From a checkpoint of a small mixture-of-experts model trained on Wikipedia: a softmax router, a variant of Adam for the experts.
Below are experts of layer 2 (counted from 0) of a mixture-of-experts language model. Rows are named router (the router's row for the expert), gate (a neuron's input weights, with its number), up (a neuron's input weights, with its number), down (a neuron's output weights, with its number) and show model dimensions 0-127. Each number is 500 + 40 x the weight over its row's rms, rounded and kept within 0 to 999. Numbers have three digits each.
Before each expert's rows: a language model's description of what the expert responds to; "comes after" lists some tokens at least twice as common just before its tokens as in all text. This comes from a sample of Wikipedia text that the model never trained on. Tokens count by the router's weight.

# expert 20
What it handles: Determiners and superlatives. Quantifiers and demonstratives like other, both, same, some, This, plus -atest in greatest, place names such as Portugal, Wales.
comes after: " the", ",", " of", " L", " New", " and"
router:495477594479529535528567561510555509442529532538475541465495488533525460541473550504515477524546520562496525466566568523492512471432533452428540512474519506503473470487512473540455474461462528464517625539419495540557447518517435531476445486514546464515482509496473533512505532438443466480473500460534476511541512472411507450511476422542505534540472549507540489476477531492387472519586
gate0:484430513533500486531532574477475519443520455538506522498515501649452520463466556608480526541530553533541453541477528585482514484525482432520473481490488539404566405536514541519502430493514507427462527503508489475509477526480494474537545523527405473520500510491512432501482508484474504456438508510507462552488477454534531560449505517497557496476503499555488525445462441493450441525533
up0:497605545513579527505451599495522505533465511520508533504502495447570467491506468430577473461549555521488482555491496550509533507467519523544483534518550569505466505476517533431453481471578414508545427475464520470582501498517454555530491531479541566522499513504521485483519530555556561500535549454487525502470569524519503521496538468529517459540438492508504504553621566468543515484485
down0:533559525539570494459415507473530514490430519529475537537481533527555540482535478525526421457583555517518506567488414496483521464462550473471493460498541414522493441472535484502511471422517500504515438476496480500570547517538431540555484549494533476418521524496474529561516489518497598545456547498480479462452493480412522445477522435568524534470520527458434532497544525531518472526494
gate1:524530536419531451470460452469475582427532536526510491506520536581498513548518475502473439465454484460530586536460595513534546505570512504517539509518509510471472504458515511492451465476541556534462464466595543508445540493485456488467451526513546552496435453462498543451556522476543477496404492583502439497495524506504500470467566483488572517450526566493514529493440527459524443553516
up1:459574532524497489561454582466483496555470511432538522535529441479540519543514522479501514513448535448506541412491501476471495498516506511519458433433498558392507493441493502534554522446499501563487476469501426454460505500489495516508455476559464520460522551550455444439460508423462542535531509484496456501486456476510534513450522484486486492523489445514583404557515542465486438498391
down1:503471495534449471425487532522505412519444548527430456451503465447495459438488490453448526529539511523475458491499466505456490556493495548508441492440516490503481471556572452519475599494494541421488532487465460541499519496501536535451528464505518524510491587463447455615552513525493471519568464467528503504516486547488510578487570470424483439557532504480501497430506515581503438471525
gate2:506510507506459531573536521517499573501584494530495456486476527465512534492542529492447437493503518572553517486597543578499491466493452474477494552500529618553467449499512515527569539508448491543500517556517476524514508453476502529517474507444490498480522471459487487518468471429513485480536559444500514624464484580543495465478504452478484578477506546560434547538568590522481518478529
up2:361426560524553619493473482521560526468553525506493501498518515630486536545538464504507451514510489496555481523476521498452474527494505466505427519469485484421518501489450550482547492542484581507534453531548549493472584464506505522462560524485475487527516421574451465432529513458489498519477474495536470479525495455546509521472468480474521488492432511460483455476488433493515450554496
down2:541545560533487440477488485494529537566503470505558487409526563456529516559584481601488443521501516569448489530481449455491540453519480438477559482456542522509513443448470506405544513536500563539517488484532497459478454489481464531539429507491521454441552507405496545525472491542509519539533519530561475489454456458448512506452506472533506521564544462494478563479482527428477543462530
gate3:531524499559484500500495432457579470488520514473492447503442531517521444442517491529466505505538525526485499553466505501494473514482435493452510462463434445562468472514487514487501486401463547405526497532481455545482503509485406475504510500503419464453469502517508378457536484471512468486475565499515483476463528509479444528443566551539445598476430609449479438500529469509475518485467
up3:457510495457503517534499491480531499474496542515484477605523473533415454534508546443520511543504524488549487486513519497523561490480560498612466466476552487462440506466514459499531474653563480518445467488475519520455512507524534407457507459521503547483487508558495511508504465529462514492480470411516539467510446421534457473590433555516507486473514582483506488464427502520494477570504
down3:511493528528515536529527543540519509497518515533491481505485479525469425525548458513487447483497498506516497474543522545499498458497580541438459497544549527490533417498473532538474498376587504457558451541596505434473497463532497465527488520517457534527461451545558475447540554537487471465558415506513479520467570535457452445516557508504508452427386529521536531427509507458541473516500
gate4:499447521452495553476545485511564547467445425513480445489485466440539562576482501466535513507466570516546539509480433433491492425488443490445490506484401529524605455513486542522541529450491476474519468532500419499534498514500498482494488479478559488520540489490506474492493468502511446465520468477539440531533544449459527446466554442518502466529566484488612369506506532500528492516513
up4:408455542568491525473529524521469481428517518457453544488517571452455526466457501495496486474490517543501508548460414453430539479518570498519468469500457505439570496527478400524536492530481510491541489595506524577452506524513504574513525477443491440506519427489491512465556596502562522516533462505508563457537453521459521463493456496453517508444477510454469503526396480541484527491527
down4:548431478466522545466536487506549581478545503520492553436479507475463427474576537491544512457470492507480528482441507470494476498523517561539435549547496562488527531502549461506542518475487479523495500405470468524513490494440426465442447484489520516538469530505470591570523500514558449525517490486610442548487437493538523588510570572474464492532538529547514514494470519515539554541566

# expert 36
What it handles: Digits and word endings. Digits in tables, dates and coordinates, plus mid-word endings like di-ary, art-ific-ial, em-pt-y.
comes after: " ", "–", ".", "9", " E", " Le"
router:466485515410522560557545518500564476418505486505447496501501516498499476509487515478532518516550530549477533467532523529461515523441571442497486469479489538453518429565480485556447475420436496504502612553480468529538459496490454508543460498545477462462470461533421498487531527443506483470485522413557487495470500506457473426498496441540539530478562532458498415461535506454404470502565
gate1:490554599470501497469416486489535574478568474502520498473540473416469491502526520462588493515447537510540467444493499548464590537505561513470514460516511523390527508485534494505445484515509502535509451534525526535483481489445472520494542574494496470530453486595468474452459519505566477523538424518490451528489565397469589477523511539502438438478504517440514487520471546476481475522510
up1:476601497509523529467436464503567562520521478452562576461444527447488508525521505450553488508511470459485536407512531501522522457573532454556515540443490527420489467480570425455500494453435470482504474522462474543482523505462480544497524532507509538492440523558531555425487547452563527497521471456513450453510494496554534514513470533519491431481509456513572452577483571502473450462458
down1:502506413440492514551527528527508511575491520506487481430509436491494538472492457529507500507508518511465512553491488530492509508566500523438486568496557533552512458514509499503469436480534534488551504525487553480409480519414511470508590599436453436496445486450474465481502495498507527489498488587504537522391449544512569520520471507388495469520554485428487505435446496568469511510466
gate2:469399529520496518581540518492537516533570476489509496551534526472411509522595482505489531526550523502550499508461503536509521462469484505490497520498514568513522400520515474528430494503463480468491477465517597524539485530505492478530465516573469508508465584462467484488476510458561440512494429588500496583519432504526505488484525539474578505529556483531429468441516473572580527535561
up2:458460587453562497446557519528441566460509502522460464528444544551483513451482481541547398549487535549513503501537450542444451489434484476511540527518490474569474517530571512463527521478450649479437492551489494532533516528468520597483480485469490469470491521547542496517496502459439484464499488493541454515549536523525485559537451514507514496454479490523461446470547544434538488534457
down2:465479410507495565489601509484396586493426432464488455485512471505500418477515493493521549493510507501474407587519426487487467498502545495491446594469533505543484509481537478539507551590453489527532481503535501483518485481529551477492506474476497528572465500507501541496478564492489396490487471454503457538480517498470463540551505512466467504511440431540520523529519564485482433522568
gate3:482510484488556537517554494470561468502516556492455393494502449573552467502503528448504487498542533479490512493493520531519457475480388532435507486410460533544439483486464567509473449486417525448491557538541485492519470562514478557505473473464529485523451530474510512444446556456501518468535516437489473461423514580510465508505536519525457473438517523469443374454524464529482527503465
up3:523506561461495481510431518503437555522479475556471560498495518539401505515558542491497513527471501531572503451518468513463530544483583470540496491540506516468494498528544448519512523589599500524485516478468504517486526498531489439439485509515486556502530525558524490560547476499505527517475524372484506528570455457476523536503523554488446469490433522520559549506403583492455467541591
down3:490530523519518532512486497472434449493512557511541456527389437494492531502477455529463547494515435415500453495526500481527488457503546370539544461520466465465490457537547499488504497449496474479508486517506506472549535445553477419476466542494496479499493524523499427530538427442555485533468425470492486537480507455481442491450575532544494523391511464491482535512425523555432428525501
gate4:463462491466512558487487578502495509535518468490454425463530562502544580535519492466503473592511549537465517502440533536494532452471506474440410496499504532532535475502498582572500475473464504558509478529544433454440411456475492461508464511430511384525498542563484493521494527511511470458551521486518501564410470508524558477540502441492528481487485508541468461494465554504510491600468
up4:400485538508515467537559565470519482476485545428469517463510541456514497483539489519510470576515507500480465560532492499533548537498533499527524434480396545566539535466529568464452511478496485500575480600477480539504468450410478502497501500566495410508506434528459514514513507527527511579557529515480619449480527453486506528482486537479504486528443514539458460478453460491484422470483
down4:526496533463461614426493504590472510434564433469523509494490516508415419456526522544457496525435487469475459509424537451480500465491453580471510514505504501523529523483519535565502467501575479453548474450497473546466522486499504421524536467500548565521490492496495543557517523498490451482461478446486451580515539500540542505482464462433472477467502509489561520533487486554622528473475
gate5:480458500469511470421540485521475472494545474460470488524438543446498518520555512443403480447485476582420527429505520508464451502496507540528580579511566517517438515503499414491489516472433529463456527488498522537483488543516502484441484572424461464516496458505524566513552473512444494478487560402511469491452515539500513498556481489510499561523505541509397489481505571448488545488559
up5:493488482481487482454464499571522523489528496454465502537574571452551469503593498545417496525477471574474550512491504497521514546531592494488517509466433508455458478529534372510491512518518467471493552499527478428472544528497476479488532540526494545548398460462538559484548490455495551519546501419471541455469538486517584557507478496503536449451524505502472540534427544528435490542513
down5:519441537538478522494571528502578422438506417433580532545460581551597506471542571534445479488446448498499557460442466517504517489485511520516473470521501413562483500545517492476481480477532454519464464528502513501579522486527551474501410497492472477472498511501543545504431500503429537444532494466440501440534469514529543520451499514470528499537473535543459414447517543487527503509536

# expert 1
What it handles: Sports-table digits and adverbs. Single digits in sports rosters, chart tables and date ranges, plus words like well, difficult and career in sports prose.
comes after: "0", " ", "9", "6", "7", "5"
router:498488508464514548493530503451519510437505511449469483418508458549526434478461535501573563475538497478572465466540506555463505524487448435442536469442432503467464434502576489525376421491434523483474552489461467506523494529545470492509477486520504421468469494544469451446492538475457492465479506426540473452510520490460484469423471473531495503468471512445555404503469485491458441495559
gate1:408500538482584502510465481517530556419631458498460513568469454547482504528540485509499511503523522552525562503453599464479519429514513507507521462480536507414516444489460516563519501420491538526484486499490440522479559529499511475494483461519461468479453524512470445436484481498532452439529491501439482508472495480435513489536445487513537518498503542509494499542514446439442365520501
up1:530565520475524543455462476485571547539488539497530472606450516541474564499531502507530424492528541506530538567465530494601428466552458511518465461443498450511540517471568498477497505501413508505581494561446475479476477565530520508534483485516477565488490525624466455456477495499475489470506518473496457508550531439542511463509468490488433479465440445451534456499513491441471455504440
down1:512443516479516470532490514484522479540507584506494448439509503499516515515531558501461526447505578424479491444503430491498459433485533527485481505516492506449509450439500542481420556507525492516538580460493457482491450492451569505475486508521559524489474555447469542586532536550540473579500527483586490535514464557506468521544581483449548534577542418522494532510581507574536488476455
gate2:536471475523500509518460469399465558493500507505464461441481515440491552504527502436497529477394489534559534520560500503510553555537451504374551554421461525514482395449575490500476521525426497538484538498576514507497543497500514533432454526423482491438492503496492521510553463460549507506590517517515479564442536508493496507431479536545516492520518504468492476441520511496493489553535
up2:464461523501518531568560515513468457499479448538526518574457486544470495484511404510459417484569566505457465502487542566484400457445464486564447518512516505454514570527448475543471504481592473496561405510433502361519542503488473477531453498552535500517502484539464528458439531476485534541490430460495454544502543489485506514472499471521486494490547538528448507524531518469507520479488
down2:507475536492492535538551505470499497525481557361505512543519485534437489556562466557522479487534586466456497533478435535566542573533450525464537576507469528513476478512533494550518558490488456517458558517529525520520476475527489490547480542371441519485470495457543382484482492501520472520482550467584485497535527583476440448501510500485549523515453550517497490507478499493477542449517
gate3:493498489474471553472456461477510505394540492459438463550552442557522510502480556454437510422562525587551524566474492529459466492489485498408548440469488432516499526532483493501417495486480526510502502592545486532421516508512517532562472497522473487528506517464484481436536568466529465467518438513507465484488517477534417518521515486487510487470474539390442414492530521553448495513515
up3:469540560480501504503480498498499494499510480503502539423456495577473493520443516467518587529464464510431488460531467462508561483525523481539507535509469506459477480525512506466471507489541610535412506494487410485504549490497488466463518439479433489443480517527472517530570488505471504548391503368465566487489500468504555484523531489463578437578489525476483548565473477421525464551521
down3:540535537436514551479575521518451587483486499504501548476524433511448458537461394552448567502554466452511510532517497521486551494496432443432510488482493481444500487524494571523498442558487494488542467543528521509458427497534408497561512519497506449492519462512459439516479533544530551493510424473478507501492497553440482514429466458587449509451563473484504472481441519543454515565535
gate4:609556448489535534506529504472454452495423455442505512484486457551494475458484528477555572530476460466572516520483427437479506477522484481530518475587518502484527553528503419576453500457523510471498452481536452432487492490533493507474480553457498466514561504535476417513498464465539496444523493498464478607547551456512480443529516474528557506438465539516553534554436472516464517559552
up4:511481476577534530477489525508532450516524503530567482541457501415465554474589513508484432546485512485512483484506510487493473455556553528558494451495508468523625511522517504541522463559529452496467452571488589488527530449434474554505495543535479516456433502512424525444514472488547525529553559412459545528497515487506505496445468507461530503434514579474416443497461440516497485481538
down4:474545478458488548458472479472518509438514474487525533564442494540433551413508537573531466447504535533474487486545479466569465467568490465522479504577501532462459478471539460601456411438526501563465467470486552427486547502496529602420542541465501525515519431538524496536464499481443471427508509540445508514500566454513553492533449470539474502500488471525509549482524501506467492550521
gate5:526465464538502479467514537532530519476468561473486514486464494411427523405511505521486476535493473494474530452498509553428435506548475492458537441494518495435557471548492496416556467445478473479449544545492541472495481483482506513500488484404558470511413527473439454479496547518449501457467451460462506506483503525485395477534504537578552450545519548468487507510575600540539537509458
up5:563454504539457474452487465523449547548529491441521521520501446491491512511482507574502497521521462455504563557461513548449514508575511517498483509456446476460475472501519449521607473485525453439426557547513509531494506467616474473471505482577519456565471526529423482490493492527482436543535399457478487474539524475474523586514501487441493486538463495553588484501466569447504494530457
down5:581538443527487509476473469512528594492554498491496510401439487488404522506487521523559520524484483499453481490470522564429498547636489471428495477601485445479563436498535596456463495495529409488488527539506508452528480481505532442458502485491567423501471510503470472477517534523462484484527462488457505521516455495520460551487454513522522467545501473502477511516565555539553496479494